From a checkpoint of a small mixture-of-experts model trained on Wikipedia: 32 bilinear neurons an expert.
Below are experts of layer 6 (counted from 0) of a mixture-of-experts language model. Rows are named router (the router's row for the expert), gate (a neuron's input weights, with its number), up (a neuron's input weights, with its number) and show model dimensions 0-127. Each number is 128 + 24 x the weight over its row's rms, rounded and kept within 0 to 255.
After each expert's rows: a language model's description of what the expert responds to. This comes from a sample of Wikipedia text that the model never trained on.

# expert 16
router [100 118  93 126 122 163 144 144 147  92 114 128 132  94 141 112  86 164  96 139 151 152 132 111 146 136 170 157 105 122 163 149  97 136 132 110 102 123 100  98 133 161 111  89  98 107 168 113 165 158 125 119 111 137 169 173 124 154 163 151 169  94 145 178 136 126 150 135 157 114 122 145 134 124 161 173 169 108 101  75  82 118 147 130  82 134  92 109 128 104  88 134 166 135 161 125 124 133 125 169 129 156 121 123 126 141 115 112 138 101 158 122 149 110 122 149 111 146 104 141 113  98 129 137 127 155 131 126]
gate0 [121 151 109 117 104 103 122 141 158 165 129 147  85 148 131 119 120  82 106 134 114 100 100 128  93 111 122 141 123 145 142 144 101 147 127 165 143 104 179 182 123 127 117 129 136 114 110 113 112 104  76  95 136 124  63  71 132  75 153 133 118 141  91 118 101 123 106  78  86  86 121 116 161 115 114 107 101 111 150 123 184 119 163 114 154 130  90 148 138 126 112 104 106 124 161 156 154 120 144 106 118 126 147 147 141 158 129 126 109 143 114 147 119  98 140 135 118 148 120 115 157 130 124 111  98  96 160 105]
up0 [112 130  88 122 115  85 159 130 150 117 121 111 110  99 138  92 113  95  84 124 155 121  78 185 150 134 140 122 132 145  93 179 100 124 135 120 105 125 154 163 111 130 134 143 154 103 150  98 145  99 130 139 147 148 151 146 166 164 114 130 117 102 114 102 165 158 114 113 127 140 153 108 133  98 124 150 123 153 112 129 141 127 115 132 110 120  83  95 134 126  68  98 126 115 154 140 110 105 112 119 159 146 161 123 135  72 113 148 142 108 163 104 125 107 136 170 152 135  88  89 176 106 131 161 135 156 143 113]
What it handles: Capital letter pieces

# expert 17
router [128 120 102 105 118 158 126 108 150 129  94 114 121 114 138 175 144 104 103 168 121 111 123 105 163 103 188 134 138 137 110 120 133 129 128 116 110  87 133 102 148 125 119 111  94 110 130 102 167 129  97 114  97  98 168 130 196 125 143 149 149 119 107 159 143 114 125  93 166 135 119 147 149  92 157 166 157  80 131  99 145 119 134 111 106 153 123 129  81 111 107 167 163 127 162 119 111 117  96 122 138 130 130 130 133 135 152 122 135  88  98 129  91 135  88 167 153 111 123 181  81 104 118 150 117 116 141 122]
gate0 [155 108 182 146 133 112 134 167 159 138 129 152 129 125 132 130 155 103 108 124 131 145 126 159 158 139 117 140 138 160 140 123 128 135 137 126 149 118 154 128 124 127 116 153  85  90 131 114 107 137 134 106 119  93 101 151 134 164 107 158 124 152 144  83 187 101 115 119 132 135 150 143  69 137 125 144 128 130 119 115 119  82 107 107 141 139 140 162 132 145 142 122 158 148 148  79 150 105  95  87  78 131 136 144 141 184 113 119 108 136 159 139 123  90 121 189 145 152 142 157 169 148  91 173 126  83 137 141]
up0 [ 97 121 116  99 115  83 158 154 133 124 141 158 118 141 143 132 151  78 134 108 139 156 104 140 114 101 131 110  86 121 139  78 113 140 128 131 136 172 143 136 153 143 122  83 155 113 111 197 132 162 126 134 138 138 115 114 132 167  88 127 164 108 155 186 125 105 170 128 115 143 104 150 114 164 125 105 138 147 130 146 126 126 142 134 100 156 167 134 140 133 127 167 112 171 144 134 142 152 118 133 154 130 115 106 104 153 110 143 130 113 133 157 164 126 151 109 163 158 131 122  95 138 198  98 108 120 125 175]
What it handles: Nominal suffixes and nouns

# expert 34
router [128 121 122 116 103 167 133 136 131 138 119 101 115 109 121 143 147 123  86 133 107  92  93 114 167 131 126 164 122 141 159 110 140 132 135 130 118 126 133 118 177 128  74  92 130 122 130  66 140  92 109 117  83 116 152 159 130 136 130 141 181 101 100 147 130 103 173 113 114 117 123 139 156 114 135 110 140 136 130  51 126 135 150 161 101 116 111 116 127 122 126  97 165 126 152 145 113 168  74 157 108 130 143 133 123 113 134 119 151 125 115 159 140 150 102 125 137 131 112 171  66  92 120 159  89 127 132 170]
gate0 [130 120 159 151 172 138 139 108 123 163 156 116 112 160 129 104 180 163 125 127 112 132 124 108 109  54 128  72 165  96 107 142  93 130 130 165 147 145  81 161 107 125 149 117 150 116 125 141  89 132 124 117  83  84 132 114 150 120 115 133 152  94 121 119 142 116 124 180 146 136 124 146 123 108 112 134 104 143 134 141  90 109 125 116 107 101 121 145  74 138 129 101 131  85  93 148 119 119 110 157 169 138 147 136  49 135 135 133 101 130 104  97 134 136 121 138 154 113 132 154 153 117 127 133 101 146 127 117]
up0 [104 115 120 106 117 132 107 142 143 132 139 154  89 122  98 121 103 102 143 120 100 130  91 115 130 133  99 157 108 174 158 160 113 138 116  98 115 144 140 122 111 114 107 116 102 113 106 110 126  65 173 104 131 107  98 165 100 135 142 153 130  84 101 145 136 128 144 117 145 102  93 141 127 155 103 145 133 170 123 101 110 133 117  97 157 125 122 126 208 109 136 115 164 133 116 141 162 125 122 145  87 132 153 118 130 112 145  63 146 120  99 182 126 134 123 164 146 152 113 103 132 137 126 148 125 126  63 157]
What it handles: Relative and clause starters

# expert 37
router [ 84 132  90 116 146 155 152 118 122 115 111 127 141 118 160 112 114 128 132 143 121 127 107 103 125 149 142 157  81  90 150 139 110 162 124 114  66 111 148 104 111 119 102 114 124 141 136 140 158 122 109 120 105  86 111 164 134 137 147 155 129 112 130 168 144 131 144  90 144 101 135 130 138  89  96 147 144  79 118 125 125  96 132 157 123 141 125  67  79 102 104  80 131 112 166 142  98 165 161 129 104 188 115 160 126 126 161 110 172 140 133 154 133 115 121 117 110 108  94 150  92 121 118 107 127 117  85 113]
gate0 [133 144 137 116 111 109 149 142 112 106 139  98 132 174 103 138 135 126 134 112 115 145 164  98 129 109 167  95 149 162 137 141 118 156 147 143 157 149  94 124 111 151 110 180 146 139 112 117 113 162 123 175 140 142 146 166 169 112 146 134 138 138 144 101 108 126 138 165 136 126 117 143 138 139 107 104 138 170  98 136 156 135 133 151 111 148 151 158 141 149 125 136 180 136  85 141 105 119  87 132 120 152 106 219  93 136 100 159 159 148 110  95 159 147 101 145 134 125 153 124  93 140  75 106 138 157 112 129]
up0 [137 102 133 127 125 139 146 125 125 127  85 136  87 166 138 119  98 153 111 114 169 127 107  99 109 113 119  85  89  74 111 150 105 124  92 112 117 107  92 160 108 151 135  87 156 128 136  99 121 114 130 129 106 141 168  82 131 106 123 133 134 104 115 102 123 112 170  87 137 112 179 179 154 126 107 126 135 119  98 131 121 111 127 122 171 105 149 108 141 147 160 119 139 105 146 168 141 151 163 138 115  99  91 131 180  99 168 138 116 119 130 133 120 117 131 129  88 111 104 189 132 156 132 106 146  91 126 115]
What it handles: Opening pieces of names

# expert 46
router [145 123 133 108 143 120 146 122 137 128 119 114 125 127 143 129  98 121 106 100 137 137 132 101 123 106 192 181 102 133 146 143 129 107 148 113 102 139 171  31 165 143  99 109 118  92 153 104 162 119 106 107  85 143 129 159 115 141 160 149 127  91 127 176 143 125 114 137 149 100 137 130 122 131 137 136 185 128 163 133 112 117 145 136  84 130  89 125 121 103  75 130 128 139 140 138 116 146 132 115 116 125  89 132 126 128 150 139 115 129 140 154 160 149 129 137 133 116  85 160 131  55 103 143 134 112 108 155]
gate0 [132 131 139 140 148 143 138 104 102 137 114 152 109 156 116 148 131 135 120 168 149 147 125 125 156  92 138 128  95 120 121 113 193  83 128 123 137 143 148 119 168 134 140  97 130 138 157 197 137 163 136 108 134 172 148 175 105 124  96 106 136 127 117 171 137 131  93 107 114 122  95 118  75 162 153 119 140 111 118 139 128 139 101 129 113 165 145 108 111  82 128 129 123 122 147 146 115  80 178 115 148 152 128 106 121 129 105 134 132 115  92 167 135 157 112  81 127 133 119 143 113  73 135 120 192 119 124 102]
up0 [161 138  87 116 113 141 121 150  91 126 133 142 110 146 145 127 149  93 149 136 140 145 143  67 152  92 103 130 139 119 106 113 166 151 180 125 156 111 132 115 139 140 125 118 116 113 131 147 132 119 154 152 140 116 169 131 157 137 129 124 115 166 136 123  72 187 149 143 133 164 152  96 116 137 161 131 138 141 133 119 158 131 151 116 135 189 111 116 115 115 144 123 144  99 124 127 165 109 127 129 138 141 139  70 158 118  96 127 149 130 141 127 146 165  83 124 184 104 130 155 162  91 124 136 135 108 137  55]
What it handles: Foreign-name syllables

# expert 27
router [126 122 136 123 124 123 140 178 134 152 122 104 132 134 159  87 111 126  88 128 157 111 112 101 115 117 129 160 103 121 143 132 115 133 151 104 129 110 131  68 136 127  78  85 131 131 161  86 157 109 119 100  93 116 120 150 154 122 152 128 151 108 126 127 129 132 129 132 167 119 116 135 125 117 154 160 164  73 113 112 124  94 150 111 119 138  90 132 130 112  52 137 138 164 139 133 131 149 124 146  99 160 169 105 113 137 115  63  81 138 158 132 149 136 121 135 117 149 116 166 110  57 129 111 127 139 101 147]
gate0 [171 135 132 179 138 154 125 130 126 154 147 134 120 150 132 159 128 177 145  99 109 150 172  90  98 126 132 100 133 164 116 134 110 131 116 147 143 111 153 116 129 144 107 108  88 156 114 128  68 169 106 134 104 180  87 115 154 160 134  79 146 110 134 115 138 150  75 106 120  90  96 157  97 139 119 131 125 128 129 119 129 101 101 133 122  84 102 115  93 127 117 106 151 107 125 125 140  97 123 114 115 115 157 125 127 151 118 110 136  71 125 180 126 123  95 110 146  99 118 107 112 109 137  71 124 144 129 151]
up0 [138 159  98 153 146 125  89 112  75  91  88 129 144 151  96 121 132 128 127 121 173 115 124 118  93 144 103 129 147 160 150 117  87 145 114 168 121 132 166 120 143 105 116 147 141  95 136  99 153 129 119 126  98 131 158 140 109 167 106 123 159 146 126 123 136 121 101 166  78 160 111 138 150 157 133 101 110 100 138  91 171 182 130 159 138 131 148 151 104 168 121 146 127 126 143 164 163 140 120  81 162 111  91 174 100 147 138 103 134 142 118 125 121 152 118 101 116 128 144  84 104 115 112 113 105 158 156 127]
What it handles: Word-initial consonant pieces

# expert 51
router [125 103 138 104 150 134 119 129 164 153 141 125 149 100 145 156 112 122  92  99 142 120 129 153 130 109 133 167  97 123 118 112 122 155 155 157 122 122 181  72 154 118  98 112 123 146 131 101 150 138 145 100  92 114 157 147 131 144 147 131 112 102 127 160 156  83 138 122 176 132 133 126 120 133 115 160 152  92 156  95 100  94 160 129 118 122 102 129 123  72  84 103 148 153 139 154 131  90 125 185 115 133  81 141 126 151 136 113 149 136 123 112 125 132 110 133 115 121  76 170 138  53  92 135 136 126 130 128]
gate0 [158 127 147 149 128 152 109 155 143 139 112 161 144 137 159 156  74 140 115 140 108 112  83 140 117 139  92 119 110 131  96  65 169 123 166 120 140 141 133  75 180  81 137 112 118 177 135 159 131 142 117  96 122 143 112 150 101 182 132 107 134 101 151 148 126 125 122 136 165 125  81 131  93 112 104 119 136  87 122 114 115 126  84 118  93 115 115 156 110 112 118  94 113 115 111 126 110 141 124 154 109 119 123 157 124 110  93  99 151 171 122 123 133 121  85 118 114 116 173 125 182 134 128 122 120 120 107 132]
up0 [159 141 125 139 120 137 153 127 135 129 107 151 149 101 130  95 139 145 138 142 142 128  91 143 104 173 158 118 120 134 142 146 125 137  94 150  97 111 171 145 162  98 159 102 153 106 108 137 112 103 144 125 143 155 154 110 122  77 122 139 127 146  87 148 133 101 174 129  88 138 140 104 163 121 152 114  90 130 146 131 121  98 183 179 156 118 100 113  96 115 126 134 118 132 136 119 159 160 127 141 150 119 132 107 133  78 145 112 109  81  85  95 155 111 199 171 100 148 116 129 114 121  90 152 147 139 114 125]
What it handles: Germanic/Nordic word pieces

# expert 7
router [117 121  78 124 112 175 168 125 136 109 123  94 126  88 121 140  92 159 109 101 151 142 142 137 156 136 157 169 103  96 156 139 124 143 119 130 112 121 130  88 122 183 105  91 101 114 150 124 139 141 139 131 103 121 151 155 168 160 147 137 176 107 135 165 153 138 148 131 145 129 100 144 132  95 152 137 154 128 148 111 140 114 151 148  74 136 100 134 143 101 110 130 175 161 144 121  75 140 125 163 157 141 113 161 133 129 156 116 133  83 132 105 145 109 146 159 132 130  64 144  76 123 118 133 132 142 137 139]
gate0 [144 153 125 123 122 123 121 181 103 126 125 138  79  91 163 126  95 100 124 112 160 122 171 189 129 155 152 131 102 116 128  83 109 116 115 139 139 101 118 132 148  86 155 110  96 146 170 166 140 167 152 106 105 126 168 115  96 162 139 158 104 121 120 126 128 105  82 115 142 141 132 167 126 126 126  95 127 118 132 173 124 140 121  84 102 135 105 120 135 123 132  93 129 109 127 103 173 173 184 127 143 129 100 127 175 108 105 129 109 133 142 141 111 148 131 134 119 159 149 139  86 160 137 122 103 148 141 151]
up0 [126 128 146 177 194 147 132 131 126 135 105 131 159 146 123  99 132 126 123 123 145 110 144 121 126 111 115 189 120 142 159 179 119 137  78 137 164 103 118 105 164 141 104 114 170 138  99 159 141 131 148  99 173  81 159 107  98 114  77 130 127 128 133 167 110 126 113 133 150 125 137 142 124 144 150 142  87 138 131  87  99 140 100 134  72 123 138 111 144 133 115 161 115 156 109 124 123 157 156 120 162 126 109 144 145 120  98 118 124 164 130 127 134 103 137  73 116 129 119  99 140 150 168 163 125 103 155 165]
What it handles: Nationality and party names

# expert 60
router [155 140 135 103 119 142 145 120 157 110 125 107 151 123 110 150 140 140 125 123 134 100 120  82 169 106 143 205 125  97 170 106 148 146 141 152  78 128 109 126 142 165 106 123 128 127 123  84 161 130  63 101  82 117 158 170 119 145 108 113 134 102  99 170 107 118 158  98  92  99 127 117 125 119 147 129 161 100 142 112 152 129 154 129 133 127 115 148 135 131 102  96 155 129 170 150 109 121 118 165 126 118 141 126 118 132 111 111 115 129 140 127 135 111  96 160 113 147 120 193  78  81 135 128 112 156 120 134]
gate0 [126  99 162 164 143 138 128 114 182  76 129 142 150 107 101  88 120 120 132 142 105 135 119 103 106 142 135 105 115  73 154  73 123  90 114 136 126 151 100 138 141 147 127 130 118  79 155 111 115 128 127 112 151 126 124 121 141 104 184 145 113 163 116 150  98  89 174 147  94 136 108 121 121 118 142 108 112  98 129 123 105 102 127 158 112 110 132  98 128 128 166  61 145 121 131 135 128 143  63 175 124 134 124 153 132 145 117  85 168 149 118 115 123 142 169 133 144  97 147 121 142 104 148 149 137 121 146 147]
up0 [138 122 114 119 131 110 129 132 131 185 126 157  80 154 150 134 104  88 131 134 110  74 167 123 163 116 125 177 109 176 128 134 134 153  81 104 152 138  93 113 130 123 148 136 112 127 117 130  91 114 182 126 117 121  74 150 127 123 135 147 134 121 116 145 119 150 135 106 115  98 139  89 122 124 135 133 136 112 143 137 126 102  94 130 144 117 110 153 150 127 123 136 110  99 142 162 160 114 139  85  82  86 127  69 149 111 154 105 103 133 145 133 168 128 108 121 120 183 111 111 148 137 136 132 201 145 143 128]
What it handles: Commas and list joins

# expert 0
router [125 125 135 128 102 118 146 187 139 130 131  88 118  87 155 132  97 162  85 118 123 125  82 124 125  96 159 143 124 108 129 161 157 149 123 119  75 112 153 126 150 161 127 128 152 160 123  83 158 128 113 130 100 112 169 126 180 142 126 116 147 119 139 149 130 109 126 105 124 100  98 151  99  91 135 158 152  46 114  85 128 108 156 156 121 131 124 167 126 131  84 116 163 153 130 115 104 134 136 130 108 112 169 139 105 150 140 114 128 108 169 129 113 109  81 131 119 129 123 148  82 127 105 126 129 118 154 141]
gate0 [118 117  93 127 164  93 114 119 117 155  97 139 110 140 125 108 117 149 178 110 119 121 142 127  86 150 142 100  69 137 101 151 125 143 117 140 121 112 115 135 137 111 154 150 117  80 143 111  91  92 141  79  81  90 132 106 139 147 112 137 166  73 116  83 128 132 127 136 159 105 135 134 158 145 100 109 147 173 136 159 156 118 117 104 177 133 110 106 150 157 142 146  97 128 126 169 159 165 135 112 173 140 151 122  82 134 129  99 152 131 142 126 105 143 168 140 107 118 130 104 157 103 120 137 114 124 109 158]
up0 [136 139 117 121  93 133 112  90 145 161 146 129 130 141 121 178 147 116 152 120  81 127 141  99 153 158 105 159 180 114 141 118 131 103 144 175 128 138 125 116  59 115 120  98 126 122 134 119 124 128 124 160 160 112 141 127  89 105 131 145 112 142 106 163 115 165 123 117 133 187 121 120 132 110 108 113 119 150 137  95 124  92 117 104 104 176 140  67 118 132 132 107 151 153 127 165 119 147 140 133 113 114  91 146 137 104 142 184 117  91 130 113 106 111 158  97  85 128 141 127 114 148 126 146 188 145 128  97]
What it handles: Line-start markup and quotes

# expert 45
router [105 104 117  99 124 130 135 132 122 117 110 107 137 104 177 134 123 111 113 124 130 124 101 126 116 131 134 192 104 108 144 114 135 141 162  97  56 113 163  80 156 161 111 124 131 121 151 106 155 126  94 117 127 112 112 179 158 149 161 131 156  84 148 158 142 127 127 125 134 123 152  94 129 108 164 164 153  65 147  81 120 128 129 184 132 119 131 139 122  95 103 100 183 136 159 114  74 145 161 116 110 149 131 133 132 142 142 126 131  91 109 106 135 114 102 134 126 155 116 111 102 126  98 118 117 138 124 139]
gate0 [160 133 127 112 177 143 133 137 121 117 167 144  99 117 119 129 116 132 121  96 147 112 132  98 131 128 134  86 142 164 159 140 143 114 133 133 124  94 100  99 135 115 151  98 125 120  90 150 173 163 154 178 120 107 119  95 135 158  60 106 122  93 119  94  75 112 127 107 102 132 127 122 110 159 162  73 130 123 110  97 165 148 103 107 112 179 156 124 132 146 117 124 182 160 123 136 163 129 121 116 123 111  99 142 106 117 113 136 129 161 149 123 147 101 135 146 109  86 106 123 136 142 106 158 168 103 139 104]
up0 [126 104 157  96 137 165 142 116 122 146 138  91 105 189 120  91 137 141 131 143 156 123 132 113 104 112 123 149 102 104  99 102 155 169 121 150 144 138  84 135 132 154 113 111 179 169 158 130 138 157 131 124 124 111 117 116 101 120 157 117 109 133 100 134 116 125 111 153 113 141 150 114 136 145 136 101 131 135 106 120 138 150 100 121 149  87 155 119 157 169 103 171 131 153 124 134 165 147  79 163 122 111  97 142 108 172  70 155 112 162 145 162 147 158 129 142 129 118  79 115 104 119 137  89 172 119 163 102]
What it handles: Non-Latin byte fragments

# expert 30
router [142 143 153 117 126 129 123 160 106 122  60 113 111 130 117 131 138 154 136 148 125 153 101  88 136  95 152 147  96 121 143 121 118 130 139 130  77 115 164  64 127 148 127  92 143 158 134  89 137 129  99 106  91  81 154 140 137 128 151 137 153 106 132 158 173 130 135 108 134 121 121 121 127  82 123 181 160 116 166  99 103 113 163 139  89 151 121 107  98 110 113 133 159 141 167 143 134 132 133 132 115 137 113 141 106 106 158 129 121  96 158 115 123 111 136 144 147 124 107 141  41  99 123 128 144 103 100 143]
gate0 [115 174 153 116 119 141 152 160  81 127 168 176 170 167 127 138 149 108 110 138 128 120 100 169 154 117 149 141 126 127 111 126 123 117 146 129 120 153 164 124 114 100 138 125 145 147 145 140 117 187 140 148 159 119 120  96 145 126  86 122 139 159 117 130 152 176 142 127 119 132 140 111 133 152 148 127 119 122 155 145 130  88 102 188 102 108 174 109 117 139 133 157 123 108 160 149 123 181 129 124 121 116 136 126 103 121  99 103 111 163 191 120 105 126 160 110 143 134 156 128  96 119 114 105 114  99 197 137]
up0 [140 118  97 154 126 123 135 148 196 115 166 117 171 138 136 118 141  85 164 120 119 151  79 147 132 152 126 134 109 133 146 123  90  98 158  95  87 156  92 138  97 124 142 138 116 110 152 147 141 104 140 122 148 110 101 114 124 145 108 141 115 162  75 124 140  93 111 108  79  97 147 130 112 112 103 118 160 108 150 167 130 118 101 129 130 167 139 144 111 107 124  81 148 144 130 153 128 128 117 155 128 189 159 121 117  96 124 167 163 123 146 121 150 136  91 119 111 155 109 155  62 126 126 138 136 133 131 114]
What it handles: Articles and heading breaks

# expert 39
router [135 108 143 123 130 136 123 163 116 138  62 113 109 116 130 159 130 155 119 142 113 127  96 125 128 136 130 182 119 105 115 139 132 125 138 134  88 118 126  81 168 163  91 104 123 128 132  70 133 116 114  91  83 105 137 175 201 130 154 135 124 116 139 145 137 119 169 114 132 120 135 144 143 130 152 124 172  80 153 138  94 126 147 128 143 127 133 136 138 115 146 158 174 162 125 112 112 118 148 146 131 112 140 154 122 123 172 130 128 147 152 149 164 110  89 143 164 144  82 147  71 106 100 114 147 142 106 140]
gate0 [124 101 120 130  88 133 115  85 164 135 121 118 132 149 132 148 153 170 105  82 154 160 159 148 108 131 127 117 166 131 107 120 115 138 144 141 142 123 120 121  82 123 148 116 124 128 126 133 121 114  72 183 138 117 179 144 166 120 120 122 166 160  96  93 118 121 123 113 164 150 110 155 101 160 152 119 137 156 202 108 126 118  83 136 119 126 132 146 109 124 175  69 126 155 139 140 116 123 112 152 144 111 127  96 120 151 115 104 141 124 145 117  90 147  58 144 150 119 147 121 135 145 146 160 142 120 148 121]
up0 [115 107 159 144 123 136 127  69 152 160 113 133 107 151  96 147 131 135 183 130 119 110  67 113 168 158 111 121 122 123 139 125 109  99 103 151 134 189 113 152 140 132 116 150 137 137 158 116  77 146 160  97 140  80 157 109 146 122 132 130 106 121 135 142 142 127 125 131  71 129 111 180 156  85 129 133 147 148 152 149 143 144 153  92 140 168 147  95 127 125 112 101  76  64 110 113 136 127 126 154 119 146 115 124 137 135 102 135  91 163 139 127 141 128 138 149 117 135 107 128 102 101 108 129 105 166 107 125]
What it handles: Determiners and possessives

# expert 24
router [115  98 105 113 152 122 144 150 103 126 128 111 124 105 160 137  94 127  92 117 121  87 122 105 156 102 130 147 134 134 151 164 136 151 136  98 104 143 174  55 154 156 113 109 122 137 156  90 158 163  84 105 104 107 112 155 132 122 140 161 128  82 131 154 142 114 132 107 131 124 144 122 114 133 155 149 141  74 160  95 123 121 115 146 116 110  85 126 113  79  67  99 152 126 119 102  71 131 137 141 125 125 148 149 144 138 128 129 124 104 125  98 140 127 109 137 155 155 101 113  92  84  93 136  98 142 112 141]
gate0 [ 88 137 152 157 122 135 146 116 102 134 116 111 117 132 136 123 127  84 114 148 134 137 140 145 153 137 126 158 103  99 129 164  92  84 126 158 134 155 130 132 137 131 128  97 155 118 149 152 134 136 124 125 115 164 147  96 159 165 149 129 132 122 109 149 130  70 105 114 110 159  94  71  96 133 171 132 133 123 100 178 151 138 107 103 113 183 107 113 139 139 134 134 122 131  86 149 128 137  91 157 154 190 116 163 156 186 113 166 112 155 131  93 166 113 153 132 172 128 120 136 138 147 138 145 140 156 122 131]
up0 [110  90 105 141 140 134 121 137 178 113 153 148 143 142 122 125 115 142 107 127 119 112 151 112 101  96  85 102  68 123 173 152 157 124 107  96 136 120 159  85 163 142 115 128 136 129 173 126  89 175 130 110 169  98 120 148 121 149 127 130 108 128  99 133 106 106 111 122 138 117 113  82  89 119 146 187 119  86  93 161  98 146 145 119 153 130 103 146  93 119 119 140 187 107 107 164 123 159 127 137 137 135 174 141 112 139 160 137  97  99  88 150  98 104 138 130 124 122 102 123 105 154 126 127 143 132 125 134]
What it handles: East Asian names and scripts

# expert 13
router [132 117 113 113 136 126 144 118 136 111 121 111 135  89 131 126 119 145  96 121 147 112 104 111 139  93 175 197 121 139 150 162 140 123 127 108 118 141 174  57 159 132 105 104  95  81 134 119 132 115  90 105  94 123 173 143 145 152 117 134 123  68 114 190 149 107 131 119 133 130 157 119 134 152 121 143 178  98 145 121 109 114 138 128  73 139 112 123 121 102  79 132 119 155 133 126 109 114 108 113 126 125  92 125 124 148 164 142 139 130 121 132 128 146 112 140 116  95 105 128 145  62  95 149 130 114 119 167]
gate0 [156 110 103 151 137 143 136 135 129 112 130 142 139 113 118  87 114 150 131 104 154 112  99 120 114 133  99 133  98 112 109 104 143 123 155 117  97  88 151 176  99 149 108 119  57 137 170 122 130 165 107 103 123 128 123 133 145 112  85 168 126 127 123 100 105 159 150 121 123 138 125 154 150 165 129 174  89 157 160 119 124 101 141 123 127  88 156 127  99 138 117 142 150 140 134  88 155 121 107 105 121 156 116 120  94 118  74 124 116 131 146 163 165 119 141 111 104 119  68 152  78 161 100 115 141 113  88 103]
up0 [ 91 113 106 119 134 154 138 106 129 120 121 114 116 138 130 157 128 151 102 168 121  88 153 146 125 116 148 141 100 118 107 112 143 110 127 165 100 144 134 133 130 156 120 132  92 142 156 142 119 100 120 100 152  91 142  84 140 110 127 104  87 181 126 114  90 122 136 153 145 127 125 149 154  84 103 115 105 131 148 107 150 141  91 146 117 119 129 162 138 112 169 155 151  89 136  99  91 121 111 165  99 124 186 118 150 133 146 141 151 137 182 138 194 121 103  86  94 137 129 156 170 107 116 144 172 125 104 112]
What it handles: Foreign name endings

# expert 26
router [143 135 105 112 124 141 132 144 129 151  80 130 103 122 102 112  98 137 111 119 144 147  77 101 143  92 146 154  88 110 103 136 151 141 120 136 101 113 132 104 175 145 101 112 109 149 123  89 152 134  98  87  97 148 141 176 147 137 148 120 129 102 145 139 136 132 132 121 118 133 144 131 118 102 128 167 181  97 149 130  77  92 164 144 109 155 132 129 131 104 144 142 141 126 182 131 125 132 123 141 116 113 105 133 133 124 144 136 142 106 131 130 157  93 112 127 137 136 102 121  22  84 103 103 149 103 103 156]
gate0 [135 124 137 140  94 193 140 129  46 153  73  99  75 101 133  98 154 174 110 133  97 147 147  95 141 138  99 162 122 119 122 158 113 109  99 107 119 121 118 121  64 123 144  88 168  93 145 121 105  96 131 120 113 154 108  77 129 117 107 126 103 128 145 145 120 135 102 127 131 122 126 124 127 141 118 155 144 108 106 118 124 115 137  84 126 168 162 108 154 146 116 112 153 153 120 127 100 100 129 140 139 114 116 177 126 121 145 147 131 137 135 117 137 116 128 101 165 120 116  87 133 135 112 102 134  95 102 156]
up0 [ 96 120 112 155 145 115 157 108 124 102 130 119 172 157 167 154 126 151 147 124 128 190 158 119 117 144 161 154 113 114 121 132 132 128 165 141 161 144 198 118 124 151 142 129 120 121 138 177 128 142 104  84 121 105 157 166  97 139 118 158 174 118 119 126 133 140 132 181 133 114  77 100 128 114 136 105 107 143 131 131 129 141 163 149 157 156 109 117 161 156 147  84 141 143 120 110 147 115  98 118 135 124 163 121 116 135  96 109 156 104 143 111  78 136 112 136  75  85 111 147 168 130 153 130 148 150 125 122]
What it handles: Determiners after prepositions

# expert 18
router [109 116 100 103  92 140 180 170 124 112 125  95 121  76 169 118  94 148 129 118 134 125  89 126 143 120 163 136  88 107 135 100 116 126 136 130 111 111 144 101 149 162 120 117 108 126 128  93 171 126 114 130 109 130 163 154 149 137 162 130 133 103 139 121 136 131 119 131 198 114 117 120 141 124 156 134 161  91 141  82  92 144 196 172 107 131 135 133 110  74  79 135 136 127 175 118 109 154 116 149 114 178 103 153 140 155 117 141 120 100 140 134 120 119 133 158 134 140 122 156 106  99 132 140 143 141 143 149]
gate0 [119 102  99 158 145 135 158 145 114 120 120  93 113 115  91 122 122 125  98 165 150 143 130 143 154 187 169 122 105 110 138 124 167  92 165 132  94 110 135 112 120 109 109 119 126 125 115  85 102 125 148 112 160 178 155 105 130 149 142 107 136 103 183 112 120 147 134  83 127 114 114 107 107 174 153  79 151 127 128 141 133 157 149 105 113  98 141 160 145 117 118 146 159 126 118 139 135 158 120 139 114 145 142 123 155  81 116 123 106 168 179 141  84 145 142 169 128 112 156 107 130 112 170 111 137  79 111 131]
up0 [127 136 130 164 134 141 169 108 130 127 116 120  88  85 112 140 123 149 114  57 114 101 129 123 153 153 128  83 110 116 123 111 137 145  99 115 157 123 135 115  96 136  89 155 109 142  89 148 100 165 148 137  99 172 133 141 109 122 148 132 140 130 148 132 126 136 129 135 114 167 127 202 118 135 132  81 112 103 138 102 167 107  85 101 109 104  92 157 151 125 125 168 121 118 173  98  81 112 106 116 139  99 136 115 118  98 154 150 113 120 169 112 109 134 163 118 131 162 126 125 116 135 165  87 122 117 120 156]
What it handles: Table cells and parentheses